Weights of a small mixture-of-experts language model, trained from scratch on English Wikipedia: 10 layers, vocabulary 8192.
Below are experts of layer 4 (counted from 0) of a mixture-of-experts language model. Rows are named router (the router's row for the expert), down (a neuron's output weights, with its number) and show model dimensions 0-255. Each number is 500 + 25 x the weight over its row's rms, rounded and kept within 0 to 999. Numbers have three digits each.
After each expert's rows: "comes before" lists some tokens at least twice as common just after its tokens as in all text; "raises" lists some tokens whose logits its average output raises strongly, later layers aside. This comes from a sample of Wikipedia text that the model never trained on. Tokens count by the router's weight.

# expert 29
router:508473448489525478498515529523499467514508483508492482485505521501523454528519512470523493508477514495500489479568490516490516515511488530514500536488456521498504515495493460519536476495509522442466496480530531497497515500467501488524547466473483527510539490521468446467492460476496519553484542455518529525493500533530489456490488512474496497482462529508472486461531508537479468494454485507522484490509522537476504515461473520531443491488525504509530478545511502532521518514490463509532490476471499491459476482525500529500500488513560479496465527550506466499496487525443531543503479523537523502509525466479512492494520525481491489485492512563503499482511545542459502531491501504499525466495507469449488505496508465513497520482483506503498538535527471496513506506514524
down0:496512498482511513501467485528532500521510499485512497476475456487514505517516496468525488513502502514452511481510509499482471475481542499475536499500484506500522483490535538498486499498528499523529476514526509521488495457515500521500532488491515500473509536503451508474553485438518494485539509496538504487464507481480467525505505487468529524462535438449461529486458477500511470497510541499491477532506504529527470480511524480504519481525509509499516555500499490500463490489520471532486521533488460507510546473496500538507493531504506481487518478484469456497500482549491565513485494485498459515525466486498456504493468455506488445490495461516504484513535529471508534528509472500524463516458510525542474489481458495476556473515550508497564485507484509478503518496488507
down1:496489501440480480489505467480513496481502543508489503475517539541518477481487477526490488490536506507481495513521494464482479539531537493506487522489514496539486482537549484510480471530526527479506509477479557475458505558518542466471527468464545503516518500496529538551496489483475497489502502537542489522506526497543509494475472496486506496522465535464527486450491471515528477497537514515476513469499482503507489520540521503526510525536482518492505470576450511423530534483490479482515531481492501495502517485486475552493491511488491472482525531512501459512491522520475512476524531504484502510477489513513474512529452485528532490464478494490493536483447498514501550501512544505493535542465511509514532524472425470505524522494459504516538505500515481517495509540497493
down2:518503508505533499497488481523508556545497463529513507497468484515514495513546512467523489488520522477538477532502514471542482519535524521518478501496481468503469500471483536509465479493469469485477506507579480517479470496533499473462507504514445491486495509495506503489474487502466518517488524476467517483500490507495463504497543512509520485500505505525468465568513508505472484462492457495520490547508529525511498525494489500509493470468525471532459503498489487524542478503451510542539498507514492494468495495510507478505537500464496458499472506539509489495494476431520498528524494507495497469489517471468556488489546464467491497522475497507515502504501469500494512528505494508504504510548537453486527509504592468536495437488514499480531541489487487443506499524506492
down3:472520540454497480518507480521497523502490522571479507493509477532502447455458480483515536485524477512483466456406512490511488486500524550518534473502489507473461458480469489502498479440500448509489528509486487481514562479521539508503529540485526533510514500457533499493462495531504513520498500497493475485495483549511505505509498528497504517520454511520492488555448498535443515532513515498510497508515512473510524531498556502505539508521512486528501502483459487466528449529522507480528535549504540548452473490502512537520532567494477503517535500492503488495460467513495454494504493503481487507523504484512464459490478509519487495512465475509496524522522485528511505540539502476465489469472461451533514474492530489513528470533525507503487493459507543487479518498494481
down4:515494504500518544486486504479515478520539488499480496455441531500482445506461468501470514491503536495558479439470522525488479568507500481499520479501479485468506501502498493503493467518487478482507461499489463433459489502508483475462527483493486471502530526470517485506505547520504514497506554535506509480534507500493473464474533549467519485482490507468551536517474495529489510453482490501508477516526491504514451504538473490481513531480498496511515506500491512492471449502537483509497456521495466513509474474482506481528493539432489479504503526478520488528468486501518490482530482484417532509529563526504479475488504484519503506493499510506480506516524483447468504560483464531490506490503529496517519467515521485487514492492545512494474530522489567483500492494538477
down5:460484467482534503504494522521505530472558532527526503510463490537524458504544489504461471459522519477533512489514522490526507507468517489457504532473454519464473562484493496470538483467527499522506514509510500477525482432486493480491495494509467481450497481488545477508507496521500507524477483479476541468486495459516474501499475486513486550458484521504506482561497478485489503475465476476510502473495531519508515544516477450484487524514532497505523498516509522518520469513530541480451452487486521484496517486547510514482482463497484466521471497530505498487492450531501488519501503547511495504529491490511520488498492514445508560523515453464498502470531468510495482483507517565470481525534499515490516457460545522524492473480455487495507504534510454495478509502471506
down6:510508496477513469545482479477497525436490525507541540498509460504533465506509480497506500496459476522484506519508509477535503516514444502510513524475488485513536530506481506495505547544497469550481468460494538542546488468485485517492481499533511499483540511508507558517497498469491472498527501518497471565544468492483487497453502485471511504492540454506507523489502461515535456528473490493461495466481510480527527529470495503465502496469488496478493521516528512464460524484519493453525495463469458522511511496487516529487513488553498534526532488544519504432492517522472537516493447465553520506503466498525440514498536540507494505471526470463500499466461515486499501492512505456495471489502483516501539557507473525479506519483504504473465483464504472491475530495531508
down7:533500500498511473448525449494481485487489489494559527441503524484516430516488450472513518483490447489479509481517542528500508495527480514471524474545499511514516479489490477532456491499498479527488510491498480516485481486502518494527430487470527504540494451492549429473465513486522497538530513453495527456528525501484496514507486458547443540510503530497455502511535458488524488457521519512526511506476515493504515508501490469495497501489536486484498482536513515478519519466503463485533510507508496491526495553510529451535501474536522517507491525499526488488487457537514545506509493486503499474486492523488488470490521544514532489487536556553480502522517477518519487514533478492478497530464477480535540504498496558482522493521538499508527497469493507518486485492511494
down8:501521501496412499489509490479456498468468465487527517470500491445489524511473483567479494538511506535443467515505498470520484453508517465472518533533518524455510545533513476516556521516529518479520517498503487491515491484500527529520480518482480540491553533481531504506487516524491470563509476494474526475521443496525505507459491456518506494504522517481494518469491486488522499500483472515514534476485487518505422516539515460484530526518493508426476477548519512540477499532501512500510475496458503531466510485498466525506514479530565516496503505487512491506511489510449484488436485501526538502521466486534475514476474501526475522514528535473528545541502511542503544452512519475476484481536481521477496503528475485500468529494516499520506512513528508514510471523524527
comes before: "1", "2", "3", "0", "4", "A"
raises: "1", "3", "2", "0", "4"

# expert 8
router:557483498460500503517496525518484467509469487500468482462494519485540488526471505498516494508548506440530474476576491484502503541513459519479474493476497503501522495479474484533500473488484489481494528506484525505546549458503491474511503500480482485522501478519497476480446470506494536580495519480554507523565503495529464447490539519521487471510506489504444517474525488493498454471480484527551505487512507514487504496479507488545481477506504512530498474537497495506508517495500508496515494551468487539518482478529516477493488525501498472506464523524509498485470479475488504526494502520540475477484525472512495475498527529504476487503502518529458508476495521511465505513481502520562519479526480486475490529491485480515487488463480491483536532499510485468523472478551534
down0:477481494517525562499539470486500496527458512495526498507464470472495506526506492534498545490503462500574482435507464493487521518536478502502501480504545476498509462479500512477486524491455477519535468468495485512469481479479459483514509460480503504505503488540492506473499528492525470454493495517496500458464515491504497471558471536487458518456489506502512474499512471474496465484491453469518507520523495550492479506477493542494512498511527520505526516525540521486497522516484507491528483495493500512499434522473505481497512471485518486493509525501523496527507493483519505485452506489463534487489530496503506481536508509460473482464506530473445443515597537497470504517522508498482513526503533495484527451489490468497478493489522503514523447437536473524501514473467469
down1:509522526493490489531473493497498496539482501499513481485477496520479485509523547520499507539466514491531519463503460473481511485492489496479519500502474545471514512491480547504476533492510512539509478526514531471530503502524515493479483505520514487507488512506464523459518499501499490477442482512492474479481503484485497517448512487505511537513454498466530488578467480483529466542567515523548529524483525502503486518526486521497518543466485495499529509513480523549474481517481467470471494538532446492515524451511491532461496531495516499528530510460495498458499515523489525530493488538479505490496503499506540512480503528473420529503451459497534502521452492515554491521509491445467464518480475496488517520518543542535494496515535484514519486538556529493496558493484522
down2:516492507485545483504511498490459504514496481483488533500462440504492506519494504451496474497510481490481506510528469555493482468509496532529480485500513467448483527540467489476511501558517557540486506473480499494482490469487521513512516511479504473479454473489501479481526508490502506517506508490486519456505457503551494521547488466490484507515482472515442471497491520529486506548501517487499474513554477518520503482500489514483474500512485482496500482471513522485506478480548549515479498517528461493537505530516457532540514503505482446495496464539493550555545573537481464496524453491517489528514509476500472504491495502520462513500506511428472520494529518523548519497480519519474537489518486526522490520458483511503469534517464502479509489490484481484547520521547487
down3:506422469451490483470523489530462487491494426461490527472467565508510486525485565499492472492448543539514529480487495503510475526492524403494500496506533465496494469488474494464486461490500501510501487507518478523512507488514491498497528480491530481527495494477497511469491513498540436521514456480507522470479499506502457548490512519494530507488476480512544510494541520490490510511472516482483483482530462515523463509477557512463529480518494472484543535516522528520453543503479501505489522479511504505482503479480494457493512545493452522494494493448464511475490465511530521459508516508485469523499547534487496474537482510501480519499494479501507510527499469502497523522502501494549536515514454486449467542473509536512536517526510497515500508493481494513529486472533527
down4:467502451524480473506513499492476508515489524539542499547496488520495509463501555445453451497543471512509561461453509496449482497512517493497538486508527530534513478480507544559478478504484449487525547519501489519486550517483479524499516473509513491477471516504544494501505479512539544507483501509489494520488517499474486509477502549522505494478503525513527528501554504473505501484540454502499511506470530510513510444480491524437465504510509468490456458542481493482505483503492548492504538521524461473462499497524506470510575510481506541519515535534480495501473467492499479477537507474507487521494510469491497473487507492468521492534517493493486507501447517523496533482466524528496480454497526519493496514469507483478481508520478538498515491508486504545521484446557521
down5:495496485508469471489495514505496453517503472542494484512532501505533470514473543537539484518488469519545493507453545491486489536562459503511470434520452490497495480487515518500489510487533455480500530500462477509512484537579487521487505522479510498554498551494472476451488531541502476506489474486468499532529503483464503475457487498502461477518474491478475490523516507501534506488514473519547468539458540466481472542544506476499486532539413495503496488486491537444513469519492526491484509539506509514486479490536466466463446504526483543533517485538484501493499490508485482490497492490471493512483457512518475530551506550508498545477497528488505487457453521486461476501501494490492506487452479506507514479503516548542501486502513525504489537507449467531490497498491459
down6:537555509484464503462476541514502479507467489470499494474487434513508471554458455494488454532440500520486501524463500471487462493502477517496517488502518498476480493539489523512498444487517503505482423529477508467522538490552502532498499535558491520475476513506504476523520488501476480507488539475486473488516501472458533475492531502506492491519458514506529504568486493487505487509478498523504454485535496493518470502503528438539538515517488492451468500493527469508527494502483508474513489516514483513525483504489499483479500521544505497480526528516521512515472518503467514529467492481493516549516499507533479475484496483498500531494496510520513529487489531546537503483522548495483453488479488490504495503518518528477494484511508519498497479517511482511500505541496486
down7:453437487505528468503491485467503467503498528449513504525549547472502549510539482483506487508519450475481542524474524497497496501525478519505493509499462480519487509506517528517477495500542466516530532499440462515538532487512457515475497504500522496476554492519488501517489479539504498492462521490464474499481489551502521503451495488507508490503546511487500453531495495490506499481487453521495497546487523494506493519510484471507445526531503504482485556539495473512509538490497486490467477493521498428490532457491501472527501458492465534530485484490488508496500541452490474536538500481464492482513455487495510517516492446471498487503482486498495523514489485547503541473538468532493519462494499531491489501496466490528497511532491481435505507505482486476459524501516474
down8:542516469519484490513472513492499508492466489495542444488535464499483503490453449537509500509460501493456502482510474519510496520459533551491502508494502542530524503497503480539517455520513513496538512517475534480530522495566494510557509543493544477469492482490476498485537514499472488500530487473494467560523504499503543491476519490548525515499493458494528481541485453505511509456521497485498527479447531493496502487482477470496529499461513497472505510487508477515520509521544519478538473514507482488509533535542490535507477498512421500565487492494492515516527468509485520523470511497501536502515484501497489506505490542492515498478537492493559455487491485507560521513539514517485469541433504481486524480494534519501481486489521481483457490480502470487498498520498509
comes before: " of", ",", ".", " in", " and", " to"
raises: ":", ";", ".", ",", " of", " for"

# expert 70
router:529504468512534484495523500530504478522515482522502497483468542486494476525542527484519442513509518483467480505566512477528552494534451521536478514464482517492521479453484482525476498499493477480502510464500531509540518487489444455497523466457466566505548488485477484472494474471481502540485528496528526515530439519539483467508513513470544474499477485538493494430527514525461455485474502503518515464462485501489529511495466516506472463463506538504534482495497487499525497490479489551491520513445453493443496466546530485519528485484560484494488489516482482482481505477475526529517488538519498540509494481462519494500518511508500505487503529510455439489506552502501521512481479499516538495487506493471434516507492496495478484485533513489522490540524516475493508474511492
down0:492526487539524486471514482507527506511536503488470485493531475523491494520446534504494507517517495527479494563470537446529498502514505507507508501510491519495465474509496523516512516482509485556536465506532494523445475513501498531476525510507498466507495503481516494451526502481487503461484507491511535496569489517479518513465526515495493478518480465464480512561508466499504487508556477521450487535534446475501491515527526480538509478482466484482533469503516520501464464529537500508496522521495505519518451494490493474472520488528483506487515506454474461481484544469526456480465467500499533493519523508546546518506501495519495497506505457495514501529489461570486470506495487506498499519487494513492482505483557509500498483448508518501497513509476507559532509513483463
down1:495474541546497439527493530514483498489528508518520527499466508461499458517520505498495496517487528471518524480522454502494539542499456516493499483499508501472529524468488482494483479508519492520561531490505466539471551507493506474472502464500518474459496473469466444516487487488489511509540477494523556537460494495467492486491527469541536491504475454493531501503497519507486506450489525534540524511500490500495499454467458519463507474493498532501552522491505550513506520491510507489488495462495443527559452500472476492458490481509501482551492529528506513458508477489522520507464493526537530521481496497512499489515532535509437509440523475474502503532517523504472514481465492513517513477494518587509467458513497484516524497487508485515475478509524506477474508513525454
down2:498523472469513489530549529524479467522488491443549509557503544469509507474496520455539473520487539497514461515498516535505542478509514524506477533479485525463527525471523496513515529509499523486446514480498522466512525546505432490495514497522460501494550485503500486505463496497489501511485498491543531503541490539509516507469565519512509499486493531512492534446518518514526436462499512554530555489486473489477561527532480506543484446477514502494553498484484504484552496513471505548475469488484468520511538460522485499527533526501547505492500502477497506471507515470475506513515499472492511474467515517491465515505472506484502516497463501466493516500494535500507537480524486497476525509497527487485462518460481491516483484497548527502494497529547507484493504500555511
down3:507490559501499530480482513505472510475497486508535502527521472521520458506522500492571518479506558522483478507482526500518532481477540472531504523506485550479486492530489514527526492523497525526458501500475505499522481469472499483457518545526503493517466584524543469499432475502459500512511500479517515506513534486492515491502521554487517499464505479537509507474478540455480538486491493471509493521521539489481493513541483508531510491485514536513509525479512532442545490508513492481544483467539511533506487503529501555504459532499490518510505501515493496502534511521492483487496485521500542519495495492501497501448513503450455488541490490526534520485513525514496479471557468474438510520502485525463516449506494498533507519503500492521487505495462493466465478480562505
down4:512430514491489493512517531511506534482521527489520501505491515476486481510514537510504530472497472431471486488516505489547524458521541475537510528507522517510491491550450542477488532511527446469513454470501454516509449474538483491497482529504468513498465508449521517503454485505487500518442504494499510530538514487473530486503487458508502494589483512465486490493496495511459501522495503496502504456472509479505525507499527501482480497510494460503498509518538480527554533506520493491512522499499498504499460517519513507550464497501532515511485482493496479477498528496526495458522466495478518508511496509510494515526524546512527496505483518475522546519483545501551475490517473476505465531544504497469538483519469501444548495548491510487528499505504514469495455522516508
down5:494506498480518494524543477499499514493501512489496536505477499531497483459486522493539475492510512516487525535485511515490456474537501499496500455517502477460534526520484490456517468488523471508512511520510504457525495506498446512501503510500487492519506479526486513470496483541436490523487514466525522473506474501472508510473504527501527530484492488479487460540542486513525473458540446483512495494535519462550503483512484458455516518508510499521477483476478464506466499491507476519464480470473514493501534511522509486488503493508527522533510496508500431565471529481474474530472496474496503513498499451495457462492468492478503481491551514492509518523485512480484550523497480495503501467493488509509494450503537488485478519473516513449510509475510449506494456516541471
down6:526495498512509509461486529519500532503492485495455496502527524468456503486485517483547492510491533482477482507523535455502521489487506522499565521519546468492503526499531475475497494511500475493543504459503511496510470492517496499475507463536492513491477522466518472574520507518525505488505487541515460480530452489515508487515522539510477525485515551509513475527501549473460478525486523503482506436524506485474493510474515475415517534490478526522499521477466534497496519492506535474545487530547572514498472537491509508494462482470516528499491509479536497494463517518516523503461533489503514509470511499541447482536509504504531548477500512520470451542511474500553505502524465498477503540520498490471502497513524524509528537484507520478546479526498471464499472454493499
down7:505500507497531487486509466496468460515462508500472496458516480463492502506511520564522517491525491506543498458515544464491522539555500508464508505487522544501519485539481500513492498519456472507528477496485528506510508472495507508529492513473532478503502516484516496491502509501522464509482525536493466519502503509474510504494474450516501472510545484460467436483502506521453498518523543510497514525485482501458544497496543523532501485502519505490524543489491520475511505470491489467517510462537520497489465483475489511527521510527500502518522512478496516536490550512522551482526508517501514472482494505469526500486467506488548475473499485507479504512500456454477502510478457569471510482505478519521551514515478480542503485492549494512512475489490510477501527501448474
down8:466520478488522465518511497507512502506521496549468521527532462489492513513474521493475532505467525488526474550468483495506472553518518531488509498487516511467467475499513466483459513497475491516470502494490518486437495519464512547512522516519478527483490480538491497477475462500510488559504499517484480525475486527540490514473470512518486491448482517533519523464501498486522507473509549504514484514523506510484515483485524509558524529548513462527498472524510500483473528505500485509551508516528539474488480518514532513489460506531498488466483497474519422552501483475555483507487492472452499519442549474533462516506516509507506473506511492483520539510544481499496487516507527547466480531444470510450539427473494454481532477509530473489489507501480502555473502484480537
comes before: "|", "-", "==", "===", "=", "The"
raises: "|", "On", "Review", "I"

# expert 17
router:510499507472488504514508502500503497484484494512491469488471522510509464525516509511500467485528522492515503490557519497489545483503451530564498480517490486498526512516514481550524467531474527453494475505505526543541526496469517482515505493513480505509518499524476473490481485444490517515478524507535550496525493523501496493492505519487516495440452540533478537488529488498456469447435453508508495499512543538510527530464472500507469481486550506483502477490486483534511516520463475520515502520436491519490504483509518502507455497485505489544491516497508489482487499505484513499498471504579487457512581483491499470498537507516491472468499529510474414475508516514485502515501507504524529473511504481488511541504485479486479556476494499466532515527515517532493492470516465
down0:516533508553479502498499509541470548517512495532517502552506480545494494480514528477502498478555471464455492491500522540531485515507502492479489479533466520486511518439492519491473537494556521542511516522513507486520456458570483494480496471500483472508484511505488483459486479522500516544528528492487500477529511497539523492509507483452502495489473495453516458492509519490527502467520516492515511507513516513487517487510466499522491537459532516504484430550523520499481487546493508546508500533482488504494495464486508495472527516518542476505524509468490475483485498530508498465494501485512543513493479463521501500477496528507481460484491488524534470528490515445559512483446489469516474487489503533482481486475494501513543515472544446523511504520537547498482503497541476
down1:564466501467520481464486491465509536522499529511501467487530510500467493461575493505504502478500517499533462501485520484501525482455464493499464485488505508517493492536469514497535459487497503486517506512493475555498510483482526494556529472512517524498512550526490494527532512477491471454472499498498497489464519508474497521428487525505534451507542503529473506589486484523505457521480502484455508524499511515549498495514488490516504507490527484475482508478453458510497504516480490442492491516501481487491486472472505520503501511451491541525501509555535521503506494513478501488523521513531470504479482488453473520485498492514466569459570511524476516503496443564495434512499484476488496519515521510483496523451575470490475495513497502487496486454501508472508495507507518
down2:504495441517464495484496518510510465492500526503501539508490546518503500504446542491459495497473509521449449519483536493494472528524488472538529507513522511490524561461505456492505462489534518466493491495493495543503503535516466508538515477491509498549520466514504463486488472463489480505515502486463510509536477509520501521500506506479518488530487488497512499502510498505505498505526499505504503504502498491501542494509428499493497499448504458505528488527504505487468500541445499520520440471508508505511505510497521475561495496497517486514471532532508466442485525561522519523470482517511499518500505507498478496505459519509473529486430513517539496533466537477486513498457489522516510454432486526458496481497492456503470527469541469506507501493493538491537476478513477
down3:487545557526492462472557471510491500472495495476505463461544495486483526499549435499519501507451520514503499494456502479501505500503478515510526528497436530478474505478514482495488489484473472479471490532514479518469480476512503485534532484506484499477524527502495527497544522502507521471476522481482490533542520524494501521485507501511541471543500495525475527514479466490499507477461501525519518475490497497546533517493475486499485430554495486509561514499502503456496559514543486521464510488503493517522517492532480488470498482483496526478518468527522514476453498523536491515490470492536531541471497500488457487524512477498527527514472499455511537504547506503486488484504476499486495485481493515498531438522505474511499462515477505462524499459481465450510512483475518
down4:473461462503486538495511523553509457489505508493490499491472538509493510490496541433515479481479506487470495519504506529517496526501487437507468520512551500477549499480489465484529491429588492521458523467485515529476538505539470515518540501478520498495506439528493456503483487503532486514523527499457471509532531446485516515483510477504530497513502501538503486500529526539498458516515520455504483517478484476462491466538505506523505537494511533495494475539496507512494457495487467496556493463565502474520533470436470540558550499483496489502481508486496477474506528531467521499456520493479494481500492509502484475506477507514444493500492516533520519507467490493487447479504493544502507487485481507445502518498506531503476516537508492458486525513455510499501481513529500
down5:553489531490544471510485473482531535508514489504453467496467485480511489504541510501484496484517509475519516531488513520507518457492485493488479468490523470494525489480549528505484479466495544517540510491475473496507492434498503457412492495519534494459478509495482533510511502486492529460528536482545500522463513471555475509480468462481496505493503536510516434510541506477506482479505545509471476505549478450470492461500530502503526533537535465481494500526461479502521494487501524499509537515487456486530538491479489515554517542501485495504516548466482516504496516466497505484480462467474501544494470483519478508473483493513477521512490517469453516500475479515471552481518511546537485517460531500488463516485510519453525521517540514469485501500555496463467486485513536
down6:505460445473452542486487531464498469524520524477467498473474517493497548526482496453499512487509509523507490474481472458482502472479519517484449541536520500475543495507493498520510493464510492513487509473510515490525510495488486485496510486484492455478504559526487494504484511499541523518462511475500483517524491468462497486504529427489492494500522485513509488519496545487505507514515548510501518509487462490533463475543487485539483482497531524490531519488492527496525487473499480523518498524485515450496524455493539515464534505478510549520512503532506500521481520527493524460494464495438468472507518537500503515504513495555484473486541471467508518536473544516488490545489506502495469496559547502514506501518479509528463481434511453523493534501507530524520523515481453
down7:528522479518492438458499522505507504488470481538481520533494502560459513538505498518516548508517463523495512499460538519544508521494546471468505475481475533518522518490505541460466545528569535505507524489533507478486518474535502465470543514524512484487460493472518529494513438454520495460545501449500480490530508480506511480472502455428527498484508511492507496556435509478527497471489496458456470488521490498515471516542538498485532540500478515486491478535510514485481507516523480519489489511511513479531478527480484471522493554494487500485490522440490539478499500486491524502505452488496505473553472510539501528485518511529481490500504505518511513486478490504516529495499491506498472509472540527494483495511543485418462518502507492484523479505477487492539497552506515
down8:532481546513468518543481553514489550503499469502519521487461517541519501493505502497510500486471516511529489484486521489474493487459508506502526486509524485497485484526479504514538462515502465495465523507511519547536535534500494499552484481469502537489512527480497506500519506497463494490471432517524533498471457516512497533497521514525496497489473496513481492579492459557460440470481514470472540519532458466546504540478486524494497443513492486481523545497443488511496490497529535486523471524453517549468501520523512484454540510462500524479521475529523482520518485516503485479506487460503542486500492513522516511530522477532525520482545512504500531522467461505479479518492471451494510511489486509470457526527559469521473469504510478500509502470526533479507489517565480
comes before: "\n", "-", "|", "==", "The", "==="
raises: "Source", "|---|---|", "Giant", "|---|", "habi", "|"

# expert 27
router:512488491510549458522519514536486476531476486525485504480499491498500505537538510480497454504563498486512488499543498492505500508536484490490486513488462523489521482456478517531516502463468508484491480458502541529527537513455468479513541451504485521491539473493466495481493507489500503525507523464509524495513490516537445471579486538505510501505475570510476523462528517504477456471460505512550488445509510523485519543463481504526522487513585534506510456506482489515556507510498467537537500505472471499459467473533515482545487479479532513493482510506534481486505491502490555532500476508517484480489509480511507467489543536480525497488459539546479483456540530523499499509484523491502503470472512489462484482496489519492483518476448513502516501527531469453469498493515531
down3:478466483430526500513508473468518477545551500481494493479495470489497488452502488508504499506495520540449499464507494457528483484511523488458519518487469524538473482513486428469519454484497504494491568501512468504509465494516521489483499534508488474489496485514510517498509472541479478481504497483479524522510504513532497482465485476512489479513506510478528516489501502501485480560512523465475479528542519487515503509510486493480507503544492532467546530490522463486509507463525483526479511498517549474517501487472495529545443481515503485496496492491525481505488511521500525482535483507492481504512460454487488498477495512511540531512497536482485496555498501496499518496447504522527496446567521563550504486529477525505489473509498531494505474476472464502493555540512527
down4:468492524540487477464528489554480487512499530509490530474515466524488518512466521485535477500545489512492529463491497480478497497511462516527500502487520517506480485478484529510502506486457526489493485455459498526551456537523466457537519473490502501466457526536483451524497471486531536523460511485488480504477520489496547514479493535504553488502464458514543506471459523479508470462501514468474549555502487566491464478527510479480516477517492521473532501495487527526473521524476491524502507483501551516449492488535490485519532498502541484494476472482471500516513503544479502528533450461502465505470499498543488498480491481529481473471556521499508519558496542509516526485532504463492483448470468510515477519488469488505492474481520468506552497490514555504501533501494523
down5:548517476523540515531467544529529499475496480529477534465494503471532504525531551496483478514480554489513456522505520501537518536529465506514462488469449516510495476505459514497472465505511512495474522480525535505535490436471500509510513497484487454468530463511453492498484508522489523500504505477508503525506513478498516526511515495476496504483454500542499472496503501556459467461474488526517513458529484515461521542497521499531470516472495580500490491464498483514529481558460486543497476495482439530505495498444514517531539480444515524502519497540539482468479518472483543538524485565518546516500511499513516489486497529500485478510478546508513463473510554472509517502506521506542515458515519492459497502515523510493502485467536485480500537504539536487503474503540466
down6:491503523477498499525511503431482482462512543546517503526535475496514483496516508450497494498456508487466544488499511506465514499497497457518531476523494467491502522538516473444459450547485517496520482543434503497523496512475495547493512526503508531460509478452530558479499505483469492479477523484493490500555499550504456485447530501557487466496479479511542493483527539479509477521519498481502505502516524463490490479499509504514479479486508511483511481507523459525505507484534466494543488491531519507517481527506479468539480507540545505511494533484504496475495512470526499500525462487527533456500493493491506497502515540532518536486494513504433521524496506530514445491508553511464515503498487494484504478524455488451463534512459490513496448510499528507491499500506519
down7:514500492537484532551484515475524476544513470542513473527475457485504465482497471502488558515497489465543487493513531439472508503494508521523480521514502520557484502483543514496453540508507482505485536520455463477461490494497435483515526527566514510516536555545504478474521507479500502527533476536485500512498466505472510507522521518486541530504510515511511503516503450499491548512488485506509497526469507464501487504494487468513507531478535482473514510523519477454494545524468533482463455495521460474483521463514524498494491518477505485491504498504522494489481498489532499486523493490491490486475450519517533503513494470480509503481464504504490443461517462511531494530513475479507486522525497564475487448482528485487498449522546510485492448529553468485528488513540474
down8:519459503492474516488459506522479512483495512478546469504482493525508528511502489500492459485470484522543522493442444481436492527457549526477486504538499500507509508516520501499515521502517488501482471481499477497507478504515488480492522512485536502495510443516543467511542511500475494554485500476525519546554531517530475535469498540505498488523518527494500495448527529479484486513515528463487487463533476488529570513521497518510510510500521472478501522482501529503466522536523455503536498507502508498524497460513459541512505506509493451473486526499534504514522490538505456510506504464458475474499515510473469498528492546486503493467531488411480504559479453512522464512519498558535542520520498492483503498479461498527475460510492487501494481537507504516544530473513526
down9:496460418502499498498453503486487505505477488507503490502518474480496494534502501502514487499529508569499498510517421515519493564502494547493505525535514495543449512492477505515507496513508473496481522484483527500502550478507470510505512505489473515447472486502519467544527526497548516510527546495473480508519550453517491494509489543513490488505456512510509505487477489533492530511473517468486546497471463452481513504506516515484485482517487517513488500497532530495473492488518539475526533484545480515516490495513492471477528505478495498496535476480496506520498481430492480494479526465524487502515512561490481464519464464490478466511475454505536528501479535501497516484500490520477517494513516488465480547510539495491554461486465513491492493502514500519480462508471508
down10:473483525500457512496517515510496501526462528458521483474543503499449458464451458524501509485505504500509525493491472488536521509546496553507482495471522466495465456497514469517500530482493511479499463488499469445464491546507482508456487465458481564490442508496537502504477484529548492503486558529505486533479511518506554510501496516517564502499495493524508452479508517467503484516499485480504482498514498509524479517502486534516464485512472507470546481524503504497520473491522512489524503505535498492456504497504486468473526472506555546505460469486521467524511508511505501531511526472524520472479472531516466535520502511490526525467453493489542478545517490472488542484504469503506536531483526502480481528513469485475513471467469490527519494491489490503553506476462474
down11:505478500521506513536491518523582507496459455515520515499520496494566479469461486536487519520506508479472438528507491524487534505499486534513498532504495511500520469505475464496495484498498531462516473508501487478541535470524529502494510506532509486495506502514508487517511480528549473488498551499513478487450506485492490538522494473457485486492475493488469491513475493501517499480509473513534499517487505486511488527506517507470516507503498508508518481481500549508522494544517536479510489512449481524494501482434515533516514495505495492528498466535481576491542546465494492476473520472477512481488505497547481467499504484502513521525493486526515492456480512498525473481459491522502474489498566538463493484498535509530503486488502476498477512469465524508490469487489516
comes before: " ", "0", "\n", "3", "N", "4"
raises: "gent", "5", "ending", "2", "0", "1"